From a checkpoint of a small mixture-of-experts model trained on Wikipedia.
Training: 384M tokens, 4117 steps.
Below are experts of layer 3 (counted from 0) of a mixture-of-experts language model. Rows are named router (the router's row for the expert), gate (a neuron's input weights, with its number), up (a neuron's input weights, with its number) and show model dimensions 0-223. Each number is 128 + 32 x the weight over its row's rms, rounded and kept within 0 to 255. Numbers have three digits each.
After each expert's rows: a language model's description of what the expert responds to. This comes from a sample of Wikipedia text that the model never trained on.

# expert 12
router:130073107104174137153104115166172103133146146129098155109149170084175100117142130076152100169121148174103153097140112129105125119169083129136115109169080128144138128096169154149088147092146168136150111137170134082155165101161164125141184149125125160152145154108182106090170100168061114143080093156121119156091075056197101137150168099090191120127131118120099159106121086126104119158101121147126129147216139119130143077088101138133144124131080171107124146122161072147151156083114136148094057120158156098070108122091167157109128100135187109102098194115114166163115126142117102099098155092111188131088174125122158239037172163144103143091069139166053122178124152143139130124147
gate1:137148155075125090167096132096165130099142165093046125140172115121095138132162121109125105123141116179154135091088128135104122156134124165105118135107137110084212121135125126150097089088135170103162134167157068098145129131143131141126138136126130096143140151096139116143131143111154076150118060122093141106060136135133125142193197119113183140095139109121120139154199132106199160168117148193144131042085101154130131118186088127122125126129110127130173150138175124138122163128081150075122124135124105081134085137140214134133150118154101121110205140160151063149143085106105130146111108128125034087097129155094119109130159134153107107141152154161082067068131243051082202122115
up1:137094041164121156109089123142112180104125152092133132134119114146125078213116125122141143125054123131050128140148111152131104132129126142105116128141173119128097125169161136162133113143174101076052126131088147145158149123126126142144108160105150105122078137126173139118192115115106162162203143117134121106153094133097031081060057124109128167059128082115155147065083141127169127054125101161116081131108134109133105141145070122161115131124128118212126186128107145194134131134151103168098106111116147159114147141171136118098159099125124131240095134102144145148130135160188121072138102121131133196117133163162133147186102129131099107153126174037168101153086114161096120144120
It responds to: Short fragments inside or starting words, often capitals like Ar, Al, P, or suffix ic, as in rhythmic, flagpole, childbearing.

# expert 29
router:121159171141154124126146108167126178140141179119148068188119126176100111153151112200131109089098098139122160106129105059095062121114100186119156104123094155157094088148164145144157127119152109091201136075102160166121155053195136079110117141210119037082101154202124087133131158064175102147102134128148101116138114167133110097144087131144122183091133139127165098128122141132178140163125099153126116117134121138095114148165169181092110059115118107122120087193090144105134080093152158164161191135127126095140077157143144148098140111159115157117159083106094082194075195091161180138137140125135084100132115122120116072132103101109165109117155181139139080130096137137141109180115
gate1:151104127150206130142126073143131178135118132162139129200042157068098112142161126142128139118145143105142170109125071102124054123120147120101171122121159135121130125150121063057170127124131128080120124129117092126134136077088184135115180131134147127111119084172131107137122114161092110124123046156152096108180132135113121114145122122128118096097090145155116106131118179150129126036130128126127130146123090195143148171193096130111167127123068099162127126128154120115141126112131193147129126128129129133135057078149220154111177127137127161088131153146138146177122109088200255169123142129089128069128161072131110129120132128077080135148124160150209167113177101166104138178104
up1:032135124103125129111095141122079011135114133149089125093156093177137141138131133081129127133118128128105076139149129113170180120151127156154121137133120194130093152071164200135084143160136126177183106109146157128077147172141108106150116133107105132144126186122122104127133145116142198128131222056123128165131117127136125203115118128112125176134141122131133100175121072115165132143122126125136158143196196078141090117103137124128093153106151127108111051118103151127104126174112081128174109130121169123142117179109107122148107076106129126197149111083146127118178134148086031141133126091148120175086093107115154108127124126126129133070129070128089027150056147130140114060130
It responds to: Column headers and label words in sports, election and taxonomy tables, such as Country, Pts, Loss, Total votes, and cell entries like MF.

# expert 1
router:153124115140104094136120136170164132118129132148164126102096151144096108136075100078166124090131151199116139186109095158094173162164143161127109100129147083077113177113112158170148120096162094189166145177131154142199135093167099176151064105124108071147104102162184157096087112159095178141154138078161142182132078177152185149131111135108134161109111125109123169144134136175145064139084098106153153164104136149130079071109124199114151155059172126096097100140076130084079153118097125112076101136092096186118155159199112128168181147103145118110119104138074166108081124136108081165120121102123050083181142153135134174108130156158110095119070090105084113131083097120124144166118
gate2:134164124131137159100134173129129126122167126137144084140136131064127105144127124092136158166144130096118162137115096160127146195127123122188113170190185149193129156104099141097176125118109097138110174104141062100154116158199152162151062132125103083146136189140156183160169132117167118121114152101121255063128156064120107161124154128150098125123143087161137082129159158086111122126129186110144238133116094096125108137132174114121120151126090134104121085116129096135125154176130107079147241131081046142086129150138129078132192119125126126102080106128133121140133194129068106110075138158148141128096145120140137107084112111156125110111090175105117119128090102124152090105095
up2:088192128110138107140091102074184111128119125134052114124167096139087086184181130145128171136112119159183146181128144091130101128184064124172131126085167121144112092146168125171044128138088112103150159138107130132126130132092186128097165159147111149132105170064147082105127154175149106110104144104181113119173109115150122105149122138058125090130167161076152102110145097116113156128123161060176096084105082100077123116169128119123115100138154128176121118132066151148085133221092186101103098097114145188131140085103115161185063101139108149124206127096156093113113123144111139117127111129157136174194192124088179142133185176127140128186100167084129126089140124141128088157128
It responds to: Opening quotation marks before quoted speech or titles, often after "wrote" or "said", plus section heading markers (==) and paragraph-start line breaks.

# expert 54
router:154141136108123085081156125155163122160168111115149040162165162164138094151115117156137168105114100167185130089134114067108083106081094150113141127128074136114118083140189196127111133123133175144198173100092151115130122072133131106131116126173140114062100171138132106157108137045148069158038189123132085124134114157130078107095118142161177169120091142127143123110113145066182175180144102148095109104156111109110136140131134169133072078140097145114134125166111099147090085118156156157124162134117072122085107167119121167143186099172134136079120128114142068178091153113147178117150154103115074140173079079123123048123087082107172102118102203132180126126131153149124132160127
gate1:166139153182088110073143103126114190170117131146113161126141117155134135137141142140133105128116196093130128051128177141148078091126126103117086178099187127087160127125078200086121082084139102092131087190148165127146178225138143127153149147165109134093138129109070108124091131117139080087142139085135190147151128104047146076124158138126115146116176123179160144113113164171138135119125141102126136122095136126153179097103074103174114154104050113109145153173139139098104084106177138128128136134136176132196051142149096097121125120123122157126102115115138132137122112083125185128132095055143108123100106140127089011131138124103113147129145065098196117178119049135130133158098
up1:115087132103120177131097159155132095136146136170119062098085107071152116125093090159116122128128106160033133167124124127130119119095159121125136124202111104163110118094113072152067122143190159168114131103125092111097064104182142136177140129137176109147117165172126165123180125138127178120131149162253118050123127133139115142119110135133128098113112133137129123105143154081120128114132102202142128132119128060130074119172117132105141135232126103145182127127139163184178127157131121157103125158087124174144177124057098133074135108133137076161149165119067127128117121162137095103116134199156146136131061122093150225129133152106132109215123152114119137125129156127110108125194
It responds to: Field names and list markers in infobox-style lists, such as Binomial name, Species, Website, Years active, Date of birth.

# expert 21
router:154104105151136120172138141148127115145157114126093121059143110093177148136096132090123186137159136103099097111122117120095123100097114109175128093159133143056115162092091164171126166121130181106156130081109131073198096050132109092144114093104215143143122119144136160147174120097059197163101104172184083169199176170116157138085140196129161143135096162089120145149109122085125111160111096158077097098165073156137144157115147118149123104060085089208149084202168135145145106111103122080118111103150115118122174089088099177167083147150082086109128118164118121147125186104145096137169154131104091144148167139112114137131133178147113130113129088101134145149099095175187090085162
gate15:099234105071141130092136124165127128145107102111055128102130124132154127210103111139180154134174127096154137126154129160155132202100135089103125128173128128112124186168102108082129123139131144159139122138129136129137079060119114126176075126160124117095096208104088142127132148132197155164128127106165163131146095125064140157112126166129139089075125120135089143159120077133142037088178128107129133117121126123148171138089133110141083143120101075214124074118159128210166060109154147086191123153128126132151096096152126115124141094127122138088107113155122127195083130132120130124158157130174137178130152124001162078129105147125158123176087098099051110131127116128145119119129
up15:141178102082146038142116129145091059113126125144143120145136161123116126205195145141101114141071121129165134110152104087133164143118056127079159126101050089136077139109108089148109166168195166097112119086126146133081136124130083151206019119127162170100101185120102120111121127164165131106144138137160141131139150133113061149080128127164116139063131114102104182145115097110094144124018074127130158102166135125113180114111129115156098107174126106104158137095157129121119082125173125128133095210123127145080152113116101106171152096127154158099130153198128052139138136157115118128145129120128127135188127133108142195214091119155137144139129108095132132132176138121126167160105
It responds to: Hyphens joining compound words (city-wide, state-run, high-ranking) and hyphens opening bullet list lines, plus some name-initial word pieces.

# expert 27
router:101088106187152083114141177155130218113116154143136131092106098112150082078142183177131152132115109099141095084168097087090120091094089117101154074092106178093123135123119119125125157104134116190185130101083108103103104066164124134088167146166242082106176114168116186137113146136149145160092101125111106121147177185120148061153097175127089112160104154105130111173152131131104157136135144140103106154151112148133144185135090127141135072084052116162146133202093117140140121101111145081140090141137143111145159174151087181168133139150067111105177097149216087153111180103113136120142163148114129177134147158158100153147090162143128110062124095135155155095132095149152169080122
gate1:101106065130114138080146117130004191126112138115158092054165185141103087140119136149122105103138128080155140113110111120126142078116155132112168164134131128169152075147124158133115221099096143204119126129114118132147169146082128130108133183243121100100158122166091162122118168082113121128112122113129168097140126156124125090125115136128111175186154132110119112096102164141138199174150127126082110089143105140124150138106132126119142151160168124055128126134158159116159128145139182127196122131194095074191129146098055130204140160129107154116161076096129095107165167112147164124087138162093123123093125136131166062128200148127060141121100186132126149128143149131079124147103
up1:112144122212133088163113152168141086177130113173112149222124120133135067122074094058159163187126119090077122128122129142100102122097121110131156130145098186122126129161164158143077130120162077082107142130130142118139120137131136131120143150108110159152122124120187094191150132129136129102171126191134081174099111128191126130138106054102132108112095124140146138141123073055095050100033058110134094147102129129144145081181146126142108166158137092164138149157101088120042171046156108169081156132124131120120131124134151116148185124151144113121082133127125148106068085114067165088115124126147124081129092128113117125060058172114136170150128110195105130130081129111100132107141
It responds to: En dashes and math symbols between numbers in scores, page ranges and years, such as 6–4 and 453–469, plus +, −, subscripts, units.

# expert 58
router:118068078138115128114113123168155162157133119194107172116113122130126125100143171220127096088137144173130161161126117117056157140168087118126096117168089122085165140099110141126104142168151096100110160128125151088163134138124115130089158122120099156141099142157142144082099162123128188147162148111157140052089112118125146117100124141128204086104151182100134099101092113136131109151107131139108084186213139102149107156094098218182185089109175136140113095091107170168075090103130118097034101139145136148172156134092123123065123201095126122153173088180058129120109161167071099103092134145147050119129162116175120181136099165157137126149094069176115100112123136132146136127112
gate1:095140169097161148143101137090124091131215116150091118103141094140093127127108128124134174134093108107155194121108125133089146180104146215116116112127131152077083107201112092130125160138110065099044122173166239128167182104143062120131117125109119167111111187107164139156166123127102142142134150136082135122128134146142118115126155107111121127079110201116091143111150102060115120077174114179140145052144176123115140082086157163143161137145151147148135120104128094142130137111131127127136136160195132158124092096132132130128157119077195163121200101134125092127152110109065143136112139099030064126097098144158107130115152203084116111175095137106076130169174120141132080114144
up1:099143134154122093123128102154157131149180146054123113128091130127161116104126146135149175158139093103076165133091121128096136169112142124078117088134119142130108130128123120069209154129123084133106117140194114107129121114127080123171105136107111175068039127098127198165110134132127141103102158184108131127075130116138135011157222134105138174110121125131135128107141110131092119103163121170161096054106101130122067120128184146130105075099127105149094165161106144100152120116200128084081089182159138120095108138140068129103209116133126131127167100114159139140174097175146216128121062101125134114136098159119127183083151119141095130187083110125110128146125119123166170220112
It responds to: Years and months following in, on or dates, plus articles the, a, and LaTeX dollar-backslash openings in math text.

# expert 5
router:146091118159117124108119191137150123151087114112122116056177160071117144056132101089070120195098131135147107141146107125133156065160088111119133118137119135130141153136131095130180157184168126126102126061197119069063145059127090062120160123187159142134105138126133125065187154130119069133170128182152148176078160150163095123182137097117124116154125130170139171087088160071120115163115138126128132137127198142146121073136132120146122119137065130138176107144156138111112141133164092101103141105155092087117130079089115059135089102194124100105107162113148124147195161116141116094153092120112171172070165136082134149098170101116141147139153127171066131164191118171187128150185
gate1:078123174132124153130128168158133176113114159153130086183140125085120081122130112101095160095126108109128107170177119169123139098142101115079099092120161086134126123164186121112138137138131124096117108126146145207080150100113129155131170106121139126091094142125142144168109132078134114159158129124143182145129110164137029066210040121120130132141127182123148129135130121126130099141128126124118144127144125165157099129178118136056075128127166121169149166104164092119107141098110119112101126135126121174074171121091143037166141186108170081181106107154154105133130134080119137136120109170150169141103121016106165024129198081100130122060106117161111156169115054108193155146139
up1:110181123178120184127127160157128130118125117068125110125086175128196133050093120135156124068141118161156200117099145128115137130136162055122127133159148107050166134123128166119113167120134144130167107129123113128122128094195120219124150115137095116052121147122094112147126126113153076130135158127126151158134133105115081127116177152034136106039117120115123123065051134147178199133173090165167133112130139128123070132111166091129058100138085104118156107101149124145194125136116158088156113125141126121151124142195146136090157129134118129116152169128151166135035140141147129112176102130134139106028130135100058160127117112131174129142128083098129143072155175137105126081083
It responds to: Word-internal fragments inside personal and place names, mostly surnames, such as st in Knudstorp and Barstow, en, berg, plus name-initial He, Van, Sch.

# expert 0
router:116109120158141163104117128162174074130182110156123141085068102132117145101136094197090096128119134142140184139101129116098138144161129204109124138150105132099177167095105154130152158174169134108072086119125143128127156057189147157148147172130081070141149178137138136046135154139125166174180101042129161076113101154132153103130121123109173140139161179106151146137078103127132161171128118157131083152139134149136159123076097179179154089123148140105134139111111095161100124104100158115057122127113150136144143115095153148125110190161104063172152083214099159090165173177102118126108156158178106098135190135149133138194176171172141095138125055175078096142184142151153137111141
gate0:129128128103128096134106041176215129113125122139229190130065108096160125114088121140137107200135110171125096127111132214146118129100141173129154130157110139128166107131119116117129130103147097138126188146098115123135066152134131152158128094114131134088144113142130141120156161136094092193073124077088150128003115087167128113117118096113072127135105106122111089106121148145129139103200106130188123219117153138152134120134120122124097127123097137109131113094140118062146146140118093120138125129138129107097057094150182225116073112129095125176219109163060150137109124084133115139166080121128111158118140162163137177093146148091154140158132167151103117145195148153131151147094
up0:110108142129120111129154186115089126121130130100045137135149147169103129143164127108111158035073192101128123101152111091114123118149118112128120127115139130135120138110150139149126123187125144127131114130147145138109196121119115067119119133152108130135102156111088106141096099130138165044149146151202119135255151155089106132155126150103135115134148160137144123136138100127130111190015134106078152068138124098122129165154129164082170114123136123125121142158110129185115119116153125179115150132137158148151161141090061012141156131126148131046093146066196089130128124172112131105110205137128137108179128072122113067159131145190111140115136124133147194096103109130135105107140
It responds to: Determiners and possessives like the, a, his, plus standalone years and numbers in lists, tables and date ranges (1969, 1867).